Weights of a small mixture-of-experts language model, trained from scratch on English Wikipedia.
Size: 9 layers, width 320, vocabulary 29723, 154M parameters.
Experts: 64 experts in each of 9 layers, 384 GELU neurons an expert, a softmax router.
Training: a variant of SOAP for the experts, 1248M tokens, 9522 steps.
Below are experts of layer 5 (counted from 0) of a mixture-of-experts language model. Rows are named router (the router's row for the expert) and show model dimensions 0-63. Each number is 200 + 30 x the weight over its row's rms, rounded and kept within 0 to 999.
After each expert's rows: a language model's description of what the expert responds to. This comes from a sample of Wikipedia text that the model never trained on.

# expert 6
router,192,198,243,215,221,212,184,171,239,173,238,171,234,228,161,250,176,214,174,191,184,211,189,220,211,126,203,155,186,163,202,188,266,253,174,194,216,268,177,165,228,217,213,185,193,172,215,128,211,236,189,221,246,180,173,206,190,178,201,215,182,224,198,191
Description: Descriptive adjectives, articles

# expert 3
router,211,220,165,130,222,164,187,140,200,208,214,205,240,200,186,202,163,240,235,217,157,195,163,179,236,138,176,240,174,180,248,183,228,189,216,215,201,215,168,183,204,203,171,177,176,285,184,223,258,198,190,204,159,231,221,189,210,171,229,253,262,164,222,215
Description: Digits in numbers

# expert 22
router,277,165,205,204,221,210,188,193,211,192,209,189,190,240,156,187,211,219,160,236,224,214,183,179,161,168,174,172,174,216,197,217,178,175,185,278,201,158,211,206,231,180,201,206,231,207,204,217,154,210,188,186,182,234,180,209,177,221,211,216,190,185,216,208
Description: Mid-word pieces of technical terms

# expert 53
router,168,179,178,169,194,231,158,272,170,259,199,220,134,194,245,221,238,172,177,167,134,202,189,194,252,262,160,168,202,195,213,207,238,177,202,220,214,150,192,235,180,209,195,199,212,260,244,205,195,180,179,232,216,183,196,191,228,150,249,183,223,163,205,178
Description: Name middle pieces

# expert 31
router,170,195,198,239,172,153,223,198,196,179,195,219,281,188,245,226,185,191,201,162,162,228,266,187,198,158,231,137,192,179,234,199,144,215,187,201,229,209,189,207,169,170,193,163,221,280,216,228,186,183,170,134,218,176,221,187,192,233,168,226,223,192,205,188
Description: Coordinates and number punctuation

# expert 26
router,175,170,222,207,208,204,253,235,212,201,187,163,240,147,204,195,255,174,224,212,201,181,180,212,137,200,151,172,190,223,179,153,206,231,191,221,187,190,132,181,212,230,172,243,238,198,184,172,212,217,214,165,238,210,251,182,160,222,232,203,143,198,209,166
Description: Row-start table pipes

# expert 44
router,167,203,230,201,176,166,171,196,188,228,185,203,194,196,247,183,166,184,149,156,143,192,192,267,182,158,201,231,168,225,199,219,232,128,269,204,220,237,186,247,157,186,210,222,168,180,207,195,204,164,222,182,198,204,170,233,193,201,169,205,207,244,170,191
Description: Section and row breaks

# expert 20
router,187,234,216,235,218,238,205,151,222,167,221,229,177,212,188,219,199,192,192,184,197,233,227,288,207,157,189,229,182,155,214,177,183,202,252,203,164,202,213,165,160,176,142,234,152,198,168,174,269,183,139,160,208,247,181,208,194,178,264,168,172,161,145,221
Description: Mid-row table separators

# expert 56
router,224,158,225,247,171,188,167,198,196,199,225,212,210,133,154,177,145,195,208,135,200,201,222,230,207,195,180,172,207,196,174,213,173,175,193,218,192,230,195,235,211,196,222,177,193,191,208,218,221,216,259,159,187,179,225,227,210,233,260,196,193,244,136,259
Description: Names before next word

# expert 63
router,200,240,152,196,218,171,175,197,202,185,205,193,169,248,239,172,223,172,189,219,238,231,158,228,206,186,208,208,192,241,206,169,236,187,183,195,131,210,174,231,123,211,165,216,151,235,150,208,222,203,158,188,183,234,165,205,208,192,216,232,203,144,231,230
Description: Relative and discourse words

# expert 43
router,153,193,184,203,169,208,206,222,226,216,183,193,248,178,176,208,207,230,225,245,171,211,168,186,172,213,187,203,231,206,217,179,162,216,209,153,229,206,236,259,175,183,181,196,251,196,161,170,189,258,181,242,185,218,179,232,166,153,243,205,215,213,218,161
Description: Citation punctuation

# expert 52
router,189,272,196,199,239,228,203,213,236,221,177,225,154,218,196,191,239,172,201,152,176,215,197,190,180,184,214,183,234,158,216,209,175,224,196,197,204,202,223,221,185,175,205,186,223,169,202,198,187,222,242,225,218,176,174,227,242,224,269,225,215,222,137,150
Description: Personal first names

# expert 9
router,176,206,154,206,294,240,174,207,133,223,210,204,224,226,169,203,161,232,234,241,243,157,186,222,236,177,243,225,201,170,149,196,190,226,197,175,189,181,249,233,240,219,235,186,164,174,221,203,191,183,185,212,183,211,265,196,196,227,145,199,238,189,172,193
Description: Linking verbs, conjunction and

# expert 51
router,174,213,244,239,212,186,207,189,201,200,220,279,214,250,162,254,190,198,145,175,202,168,235,173,203,171,223,222,211,164,197,173,245,241,203,171,193,239,178,188,264,205,207,150,199,179,235,140,226,214,180,260,218,149,188,229,216,173,169,179,168,222,144,229
Description: Determiners and possessives

# expert 46
router,177,208,152,194,174,181,204,176,240,188,236,246,201,157,221,240,208,156,193,204,173,224,194,167,203,253,269,189,154,239,190,199,251,242,176,169,227,183,169,240,266,158,167,196,210,195,233,198,157,179,169,168,184,179,189,179,192,229,236,245,246,217,269,170
Description: Middle word-piece syllables

# expert 11
router,212,145,240,219,241,222,173,194,156,180,191,192,150,181,209,219,170,174,194,168,254,179,229,201,256,201,176,192,187,187,208,214,172,186,223,229,171,216,211,191,249,146,194,157,177,283,228,192,129,162,160,247,248,140,204,239,230,234,224,153,217,197,168,193
Description: Surname final pieces

# expert 62
router,225,171,200,207,188,192,210,230,186,197,150,206,206,200,151,230,220,184,186,212,205,197,229,211,164,243,276,207,235,223,226,195,167,246,212,203,185,245,174,249,211,228,161,236,208,168,222,177,206,202,234,242,217,240,199,215,179,194,186,230,203,197,211,227
Description: Infobox field colons

# expert 17
router,201,177,177,182,206,171,238,182,218,234,194,181,203,237,161,196,239,184,157,147,222,212,161,264,262,190,178,211,248,223,200,231,170,123,250,182,188,116,257,218,236,249,165,126,243,215,212,171,204,192,218,142,201,178,187,183,223,190,205,169,184,168,191,234
Description: Year first digits

# expert 41
router,173,198,199,200,244,213,192,254,208,202,254,196,228,164,220,244,167,210,188,221,246,199,177,178,169,176,222,203,207,180,182,196,204,215,148,190,215,215,181,180,237,239,268,187,205,150,203,166,142,260,154,179,173,184,194,150,227,225,158,221,226,171,218,200
Description: Clause-joining commas and adverbs

# expert 45
router,197,170,220,229,220,251,166,215,186,226,165,214,209,214,235,202,204,246,188,170,223,220,205,152,163,194,156,211,171,245,170,184,243,151,193,250,186,188,176,233,185,233,165,187,209,245,234,188,221,165,148,189,181,254,207,116,199,191,194,208,190,239,208,180
Description: Mid-word fragments

# expert 60
router,179,180,219,209,133,250,176,239,181,162,175,184,192,220,161,224,177,228,237,167,217,201,177,179,196,199,234,246,190,171,175,222,145,222,225,152,234,156,174,174,172,211,206,226,199,196,208,219,236,207,142,203,234,233,208,242,224,207,200,214,151,174,172,214
Description: Short name syllables

# expert 19
router,178,217,241,143,190,173,238,254,214,217,172,177,219,255,217,214,194,196,193,212,190,284,170,253,199,150,206,265,199,193,223,199,223,253,214,151,211,192,224,159,143,199,207,245,152,165,246,220,255,290,215,209,146,98,222,239,183,187,154,210,173,173,184,239
Description: Foreign and prefix starts

# expert 14
router,262,211,167,178,228,206,220,181,206,192,172,187,220,265,235,229,170,203,219,217,242,227,209,144,187,258,218,220,229,201,116,197,277,147,197,209,225,171,232,174,188,213,214,253,201,170,168,206,183,212,152,154,191,249,214,179,217,218,207,180,176,215,197,265
Description: Word-initial fragments

# expert 21
router,196,200,247,176,196,117,194,211,192,169,165,190,233,225,150,196,219,251,205,166,235,189,245,185,218,202,157,203,246,188,164,157,257,188,213,188,187,238,156,234,203,187,193,180,218,174,199,169,180,200,220,199,208,190,184,238,206,229,152,200,188,253,218,217
Description: Field and domain nouns

# expert 10
router,205,207,148,229,243,221,215,170,174,187,216,235,216,238,189,159,183,229,206,257,186,157,195,178,229,214,213,197,248,228,219,208,198,223,265,206,208,176,206,241,173,205,206,182,182,201,185,203,146,204,275,203,157,202,215,148,195,221,187,171,208,250,152,209
Description: Locative/temporal prepositions

# expert 13
router,236,166,220,175,231,218,201,183,202,197,160,147,220,191,182,190,149,196,204,231,180,201,218,168,200,234,205,172,162,244,200,168,185,141,188,156,195,216,164,202,263,244,200,205,186,249,145,231,211,238,188,160,203,191,179,250,207,231,177,139,253,207,160,257
Description: Title words in works

# expert 47
router,216,225,191,209,161,235,233,241,201,181,209,238,186,176,171,214,241,207,221,229,207,150,185,142,216,275,167,187,231,228,218,212,189,217,173,154,241,224,232,170,189,177,189,240,211,195,198,166,202,223,195,245,239,200,204,201,134,187,186,216,167,188,194,148
Description: Sentence and paragraph breaks

# expert 50
router,194,212,235,175,213,232,188,196,243,215,192,218,197,176,173,172,176,146,161,175,221,221,192,216,158,168,171,211,196,182,188,262,205,186,250,207,171,178,214,177,163,221,202,143,212,245,178,208,216,212,149,186,200,224,273,207,187,164,227,224,216,163,188,222
Description: Number pieces

# expert 1
router,237,252,210,183,223,187,251,190,158,222,165,178,171,187,251,184,210,205,182,250,196,224,255,257,171,249,188,178,186,171,211,188,267,201,163,198,162,185,162,221,244,189,169,202,210,224,203,237,222,185,201,225,157,173,182,247,204,206,192,180,237,255,189,203
Description: Infobox and table headers

# expert 39
router,180,202,221,164,223,174,200,184,205,241,184,166,206,177,239,129,190,233,197,198,220,173,211,186,239,225,133,163,191,228,190,196,166,160,182,146,155,206,197,219,226,131,229,179,264,188,229,201,215,203,201,205,209,273,163,215,197,181,197,233,192,139,193,217
Description: Headings, media nouns, v

# expert 38
router,232,197,184,199,151,252,180,222,204,168,210,174,268,186,255,239,143,237,222,223,203,175,229,223,172,217,232,210,208,126,196,179,171,230,193,203,223,146,201,153,166,184,227,176,180,190,196,147,219,225,188,196,180,163,172,163,188,191,251,168,159,202,185,197
Description: List item separators

# expert 23
router,193,197,175,242,166,200,169,167,181,173,197,177,217,176,179,217,155,153,215,188,229,225,208,206,177,211,194,224,219,205,252,211,189,147,148,218,165,142,171,168,215,226,282,221,213,180,162,228,160,238,237,144,180,151,219,171,206,185,173,188,183,189,216,193
Description: Commas and open parentheses

# expert 36
router,195,202,217,232,222,128,194,159,211,202,232,174,231,179,202,249,213,209,200,228,171,159,182,250,203,181,222,229,208,206,225,188,154,222,217,228,240,247,226,166,193,239,231,241,146,148,245,187,195,223,169,189,194,214,212,166,167,192,188,182,215,218,190,180
Description: List and credit separators

# expert 33
router,158,212,187,132,185,162,228,160,203,201,240,155,256,209,169,162,198,212,192,184,173,161,177,209,202,158,199,177,192,251,188,212,218,196,181,213,177,196,171,145,238,193,173,222,159,212,228,209,206,231,231,175,215,194,212,148,197,218,239,207,250,204,239,226
Description: Word-initial prefixes

# expert 8
router,201,210,192,214,297,227,223,245,160,198,225,178,183,183,188,168,196,233,239,208,212,167,171,166,237,161,211,200,155,230,191,212,268,229,208,198,213,173,223,191,170,233,198,263,185,170,192,197,176,198,328,209,219,165,220,121,212,225,188,212,191,195,163,237
Description: Prepositions and modals

# expert 37
router,237,140,269,247,169,210,145,198,218,175,217,220,213,197,136,232,177,186,201,159,226,183,209,239,201,189,184,182,182,163,200,183,163,227,193,159,216,207,261,182,200,205,216,164,193,177,206,225,196,241,227,205,230,180,230,254,184,186,205,209,214,221,120,219
Description: Ordinals, numbers, US states

# expert 15
router,219,202,224,232,200,206,229,203,220,180,199,179,239,170,196,184,178,215,175,261,178,196,262,172,240,205,189,141,209,160,194,187,242,171,147,202,171,209,215,195,229,189,236,254,151,189,208,189,208,138,227,186,204,171,177,180,187,229,154,225,204,232,176,157
Description: Action verbs

# expert 27
router,151,206,200,223,174,193,184,237,233,169,204,182,191,264,216,194,227,115,215,227,166,220,236,209,248,228,250,232,176,157,205,236,160,209,181,237,211,218,176,224,232,189,205,225,225,199,242,185,178,197,199,167,211,150,190,183,190,231,239,190,212,223,199,173
Description: Inclusion and association words